Experts of a small language model: vocabulary 32000.
Below are experts of layer 3 (counted from 0) of a mixture-of-experts language model. Rows are named router (the router's row for the expert), up (a neuron's input weights, with its number) and show model dimensions 0-191. Each number is 500 + 25 x the weight over its row's rms, rounded and kept within 0 to 999. Numbers have three digits each.
After each expert's rows: "comes after" lists some tokens at least twice as common just before its tokens as in all text. This comes from a sample of Wikipedia text that the model never trained on. Tokens count by the router's weight.

# expert 0
router:512489485492457537532538478489481521494484448507544524494494494473479502469508533466501511457483495451479455523458557509500483506459523516504489505536458517483523507443450486513513464511514536498514490518471514486520534504493516462469512497494455515539522529477534439506506479567545500459495529545466480526476514526499482490521519536491449478524529500503529519532546507542517523464495482494512505528526528485519473532467501521491511495501531508513484495489486512523499519473512484494498518479547519508517472464486500519494474492502499515489493507476469508522516532559502483506
up0:540502515526484495488522477532508516503493446491480502509459489456542542515498492506479513472471487524546504495479551486501508498500463460498471472505477500516484552546520492514506492474484493505500491468511509518486520493479499519492445533494487482545503523513472493501530476490554494475502502466480472517501501500522494553506537483514541519506533467448534481485520506538474510490509442517535496507470469535514494462486497499494497567510466531516521498515560480513543509510530507439475498463525518506492497487527492512494482527501486477472450491517494512448468514456507456473
up1:524516503467533446521496471442451555522533496495529548509512512475507487498495491465537497521511543451471544481461466483481477505500541490475467501485540489505488480524517475496484481457530529470527514491487522513487474457480485481513529502471508515481518506499509510500492498480472502529504528504493499492490500525505553472494506491471444526515510507487500470505457475486476508473521485455509481501467485510462466495482528507518479499503539499523507496556511495490478502509509482505517553478519504533461494487498470514520522500533500507543539526408487470522492514499466477555
up2:486461513476507487539495480502475498489499486507522522500512497460488549483484495487483487505501482506530494492483492510530556517520500564471516542494552488509527499506496527550535534477454533529472494506504471475456473481473470487484505505459490517468481506476520521442526542496508498502472480490528519509514501518509518515522503453502506516535544501478466481462538504527498473504524497523521489461500548517478527500489486504560509476445471468490442509535489495483521479502500537531489495499514450542516482528454516471448483506516484470537507471528487506478555500516492495488
up3:487461476492482497502480527553438472504489472493468542508504490510513470475491513540532499509492471485475480496495506478561475519486489516530547495522544540465493531516502458492496474478536516506509489477470490487480481486488499490516523551487537469514506492484475457505516513492531489533484498505545477518515518509500500453438481474500488520482469525493535494456482527436526520508515513492489433501528509473451470528525509493529533561532490520491525472534513536477535467501506501506502484478503512534522512503546528522498511477497515517482517492494518500524488532482478560502
up4:514498503483512528520517527509523457503511461568525508519529522506496523498464549490471496527482502506486507495509471529524483555507487467474513503486500471499501555490478543502460484535531536513514482475493527498502492488443444475498502507512487466464479484524534527465509525508516510502520508489518519500465480475484499526535505500490535490479506489495517465454509504524488516465502494526486552476499539510463489494460512491473528564532470495501485483482510482529522503442487519520513474478505487496514462468545457569475492524523514491520514506462457499491436531518484505489
up5:516494499526445511502520474521481519455475507505497496522493486458546516541505506465508523492532507508487534493506469484537522520533519522516506524516495476456478480499503505501485510465476497461499536495468485487516526522450488509486544465494505548523500454474490524510527500509472530508515548517501499500496441511463434504507451499513470506506521478494476490544474553491460549506484455493460517499515490492551476497494503536521488512530502548493496451520520500491443527468500546471534477515501515465521488486493469499486514542513486499534472496519451535506462525509484506494
comes after: "\n", ".", ")", "\"", " at", ")."

# expert 5
router:461513498510505497546534479488507509501472500500516509517525517549513522470436482457501464497462533467463472450452503505510511486482488527495468486507520484473478507507507495525497501482476524446474491512471465505482537460493554512472503533540492526477544522487493502499474496498487467494492528521483538517491489488523462519466490569476492523538446529484506478509504455514506538533549496509490493446481508459482485514482485497533518493506525501526459487526488466482463492530496499527506549485493493500489511471545516511490519541534524466508520508518491525493516449516532495473
up11:544482515524483500483526523496538486503505479517510499483456506512499511463463478438479505517489509530505504504506546516471496474489492489471510511501497426516489544507517521542552512501500464514503532481508487500527509483502533512461529538490505507517464492478467552500503499504499483484519493498472496478524461522517536482437493489480505501515501507483509497476463505529482498468465503465449475484504496450413486517509532456484517512501521460511503518491514452522496517573512543470451528480485519483511468476512509517492512513524502499492499461560495521466530488493483474488
up12:484527499521494463508481484525507553507487527478501488495500524504481505510500526461484505484495509502506509529473500446497496495526448462477478480495560495520509505485464514534477551505478489449504517510557482533494498523497496516477513542483530492477501499520489468529500524501470479512537483497556447528489516465536511497500485455509515531514498501515464531442514441511520524512537531490494521510518523508493518478503495483483497546523481519512479483522475542461477506540506485504471499520502520480452534506503550534515515491502516512525512481514470566482514494452557448473
up13:491447543495502529500516490486529514496526545493490488500519533511511470510517517502531519498484477513423511498511538461478501504497518508535546521483501523508513486492486468483541504495508535542511465535524485541490508494490530472481533493479452530487454501493474511491531503474530503475532510499506470500531521508483521475504521549526491514508495542531536545535539499517503462521515541513492538475522488488506498458502536541474514515464489510485506513483487523524448498476482498489524501547444524469499495501463524505520482531541463524517458469478493444532500479513536542503
up14:486550491516424477492534520510502498502476479478479521504559464495524507510477522521488530513523540472461491484481505536485489504518503497547525496512526481493514466512519534480503497508487485510498521501464534515511534526519523517527512520536513534517480482489515455509538556517525481525464536485484507524514518502480462537461510515461525507500460488493475495484467503478539471522491452465515518489504540531514471510454525523494519510498513565522521483513521461555480466527488514508524477474470441477483489491528541515507508519494533474482493496492451504499541540509517485478
up15:493510486476492488502507501466486472486458529489477506537502523510491449526488507465479501514511481471502492558543544540519509474483473484532527483511567507509434454508525490504519495538468524489493482510497524546472517446476485489467502504506554524477515502445492489505494512493514478521540471459514506520507514565488480507522471539499532511469521518487525512500475475518487478468481515478517480518504508521499486539459502530528520541523534519498515534438524493421521510507506504456495501493487505504479503492524538493501522502524472490479462486492491520492513505494473448501
up16:462526508514457504499495510511483501516486496494507498494527500494517496476503500457470550484490503480539470503501505508507437539496506489537445487494528504501525521518513484510497518477549491477482491479500482489478465471480547517501489526507495472507510481470491539570501519483469505507533489557507504494558518510492486523480472543518500484563517502521501508511501517563494511509494501473504505505498559493471448512523482484512505480514471516451453535522498487498501493529475525473471520528534473507499507510439475536497491514498538436425502494523511516510487496473504465550
comes after: ",", " |", ":", "-", " of", " in"

# expert 7
router:525519501504495511512523454549467513510518475458475519530479467497490503508493475530488490479486525528509546459482515549483540530507511488480481473476497513482463480494475526503507498498477498508482547476488496507509505481460482480471499495505456528502525461475552499496509503512497502521443484497503440469503466523500466518525479546494514511511487457504517519553496552571519538500510475546482499502487505506490463546467474459524499507522492500492520486513490538478507504491458488524485504563559491552485514471496507490547511480498510461472466505495514505486506471464535514530
up11:497504480467494513560471520489477521483513511509467510518512510496449480469505521499513545514514463521517540515451519473499529486504488475491480505490485475483521539495484530538513503494506538514469477491523482495506534465491477513463483513479511531553537497476546547530503494500508453539481478501494524482518473536504483467470510516525498521505524480497483485509494474513562509484539491526477477513535504461495477572501492528537471497516439479510469501470495445477512465501509497540541497550519477527478529465473506517522490492533536507484475512463515490470462505488542515485
up12:519474455526513542490517533503477529527492504496489474499486530470540475521478473531534465483508469518467497479463517521492510534499491499460492491489503516496465486543539506496505567506498453508513459502530514538497535519486498509462504492489527467538504527464500496500423462544492512463519490495526492467535484497507493494505459467484533495461491441457516547536551544560469492498494519490519510503531525473476495494504478484534523537466492499467477509520534529523488481541460468510485477484521517495485489514508519504509490501527487521507549486512472514530499503485487492488
up13:515499512484478500511497501465539566494491479542479487542535521534512493517473511447496504522527479484476452505488484484429512501538533474476454495537477536516456502491533532492465455510518493522526491532549517486473469501504491491473525514504537524485542499490561510494521519494510494455531490523503512474514474457502511453463494505469514511531438524500507494494496448514513486486479461523505505463517484435476516491512532500514489502476486490488503463487484469514493467478519515517507534459511473478492501434503501491500537511498469517474485526501468481507499485520528504497
up14:528509463503507494552498478499516510508491522477500497535471513487535446566517494502508476513521551520476525470510521504469553468529496521505501505557509479466468494494472523501472485497473496537496466521517495494482482485511495515525483510475513560514504485515520463468466512508494487497488501455472505539443448508501501448461509499473482545470537520534466553507480507531460527504498515543496483491527481499487473454507495501508508559510533479489495483490519461505512497451512496496537464499491475509523499487506575509487519477513479548509505472507503513498502499504505450524
up15:500501457534506479489549486495448520470515469536521471511494489456484485450503521559501533487535517473478528493520466515515484528508544485491535501517489486484496459521475482457515493540536474477482494523512494506483539478474466508466493496545492496508512508494471485471515529494493513535501471536518470495520517500496487509472466476514499539509486509518494496505451532516499522413486499538492480514491502477464515478516494476533517511497505498469491525555530470478511504518524491511489480490452524516481446544515511533496537505516478480502494487457524469442503502487478436475
up16:526558494530542501477496473494518481498536484546471455477548472472529464531508504492478504524500507487506494488485514503472471509443504498534529497560517507510488546537500509489508491483502496521460525461520545513482484466501513507460500510472518515506534494464488499516532531481459501509505479522492482529489470521540506528474448536532503474486538502466515497524523491525505509481502505513517463507472508497499491526467517466493513515494482461509491511424501424518476481501485498518516547479461482466536481490474490488520462519507501447495452540476492526507490465484507512486
comes after: "==", "\n", "===", " ==", "|", "Personal"

# expert 4
router:471524478466428539541540505533514514481513479509531520522575492512538554501495507521454480482495485474491487508416520472516511475481488463525516492511488489490491522513485500491487459466492520505481490521479502531501533435488480513470503521498473529487508521504515501516518478534512497449530515489492473520488492527530504503537504496489481499492497518434493518525545490519492519498531509527513511483527504478481473517497514515528475470511561523479505489502460514530506492453448527501499500517437504522463512485469499507537491488466512509509447495515484494518465465516514513506
up0:525530497501468535530508519481528490477485523499487523538534522480503513480508487474480494499518485502451488475532503503486505510485538478553485501463466476521478507496490524518435519517495456473472517485493497502534529454535474499517527466537481508498475495486459522501452533530486474468505454540515452467496482468503529490521518521509507520518499495513481519474506492493533503485530517460510483479508525494444512506484446537517492522475549515489535519490459482534542487464464514518517531528529540481439492497486469484513459513498537515501506519512478531476497485483480569505
up1:526554506517508518532471508469486507476549489475528524428493499476500514471491534504516519535526517529492500445491468497479536468467483483533511498512513502475512483497457517481475527514531513474485512516481501469451527486456528458499532453488508494530474526484484511494541549521482510528500553511495517491520451519504478527496538500480503509466518465510506500501459514524494489518465481506486536498492574479483462491504490497473476490518469458484480505465550490518513504474537478518521489508523523515537519489515513514493521512504489519542500498477490495502500518511405522501
up2:539494466482466472531504496489484478496524456501463512455487485522490495464480482480461534482477525493500497479459506487534569517500473456498502465505507476503458477516468508531503502512540484516460522480535539517514479514502525525497499501457510507469535489516485559524516492527474515450500545480511515530483500496480523497509499484497513548505514511450516487504475491489496520499476498490473502561534489489480500476486501498468478534526501488493505479535448472501508497491513545522515530529502522505515434471467527547546514532491444464547536449512486502475501508499503505490
up3:492494546532535480499498499504546517547502503496510533546495499515509491486563530473467511484455487469488503502504520488537458494527542476504497464525474505480539498460485493470539488484514461511535475486483489546500451493451499493500490497523521485523450520521492504484495488503519484483511485474544533485500508502521533508499526478492511520510541481544495491503525507530459501505465450486504481504489488511454494494520501492479536483524493502471486511490493485479512488455484500571552480460505489524488523494464515458495498499493542473469494512541489586518492540466481460504
up4:502533492500488488475461536504460525497508498513501502502541473491505528513485483533517480489555520495558532465503530525497503514495501500535545480552549517554483530493462507469469492521522527475487498511491513505499458503547483516466499529532510457493499462464459519511517477488460495479479489504499477503490472476563487527494498454491480524517455524503511506533498478474563508436517489520501488502479504487508485493453538468506521496427495512518488457522504501520449504491487486526490477494496500477536486489510526467542508512532475500513549486489518515518530523502500478467
up5:550481471469500497501496537509534482479487478471491503479523508507470547505548474512503500465525508498522508523466543506535531525460495483494478501572542465506512492463505502500504487425463522473476506474513522517516517490451508513500524516541546520513483508412552512448492526518458479550519514488470547522505502504478504498510519525464516510499485498484489494511489516465512448508479533517543490532484465473508519477499497508485496543487525493497516489504508540471496541514500533518507545491524489535508498485518464468502486507469484462526504495500500494530484518515480502477
comes after: " ", " 0", ")", " —", " 1", " 2"

# expert 6
router:483495514485483512505515487476474483479447514504524541499496500512524475464501471512566464500487481460458532543465565509500504516503467506499490489505504525476478483486510454496444486506527517490459516550457500533492491466547533523482497482498488503495511493449501519475478527510486460506511535493491514499499500485487496520489491502465511474550460499488506519530505543521503509516517497475510474499521560497536470492502515468507465507510541531513465557518546495538455488491496508514491524497519485538521459499542511498483485504440509542466511511516444505483448517489505521483
up11:538519532507541515539475475494447504485470484494530486486539527494521520484508504512508538458467506516513458516500472514522512494506502529490468477471481491514465530515502512512502438522513521513556458493477561521501495516485528478518480524514516518494533491534500449479435510488481514510485484554490528472564477515499493506501509530522495486487478468534508510519460524494491476453491510499476517487486545474504471479496492473540504523502472496466452503474491472446538489506470481532483492529505475465498554527498438559509507483492501481470507483509501497515489503475500492519
up12:496498461537474485481548476535504526532533459508510510496531513489476541522493502482493489524487538464482501510498487477460497493480499536478484460513532505486532473504463555545469505490490502501471447518523471523518534489458534511519492492497470500481524458516517494524518476464528536485512525478415511519495539496500466531488491521507488509487474505519485501541480457533496491480512513538490506527497459477490506551489513506493493465497511540527558494564528487501482468506508496495466473502505524525508527503474514458471520467486510482519464488484458467474460509495511539524
up13:509510510490529514474476491513454460476503499452489507530519515524476516526490468466491482473449477471520511531500505506463508511479514532457461502567502505548501511497471474466514518541491506451534520527474504475498508490509516477491460482496444503524496510513468548547517487488500488491468544469484537490488495481479535504529512542486449494485489488487483507492496522485477494518441492495537472537475518490507478537483499449517461497471522491535500485537523494503486519474493498501509540519532512538440476506516480503476508534492477470456534487449514523502456492477479522492
up14:533483499458492532508493493475517489480533522506489522448524530489502482481451501548540500486479476488545468502504557482532547524551511510479544489467460485488529479491504448525538488480490533478474487502537510512457553475499547500530537445499481528498492474475489510520487532472511526499495536476494506534496481494498532501514521530501478514468501508468479477508491528537527472460519515472511472473463468517511496470485496512521547538518488466520498479519504500543484491522548498505488510514518493468490469501507470531522516498469491489528494461480539522533497468509545518526
up15:484488496481463514507483522522526519536497479475473531500515499491534515448463502482538525506511553515518434516541482515508500508468517501522498509458457498511519450504464508531499497523515523536533497498463512471513538502481497488537472463533496461446536463466483489477517506475535556493480470521482504518463465526557483493468444479521491480464485468506503522512513511495462484500487472507488511515452524493470515502496453535459513510460534495506488489526518485540460487518477496484553512496506527523464515517490491502505475508504495497501506437491498510511493490530457486521
up16:501466537517505494485487538475465492492456526468525522536483475511513492542513535450465500492508507464463508510477498515496473486479497498460504491475503475486482498537548489486499514466488492433549483462540467527520499516520519506520507516486446509523483514485497554500449470463489510506486510479461502543485518472490523492475478483490489502517546538464526472483527501509471523519507520539481521470495508464492494536539492530544482492498508463495512461498479518497421502485519521535473526517511490466489487493533465456505518480500467457486493468526519485503526529485479469481
comes after: " the", ",", " The", " his", " that", " where"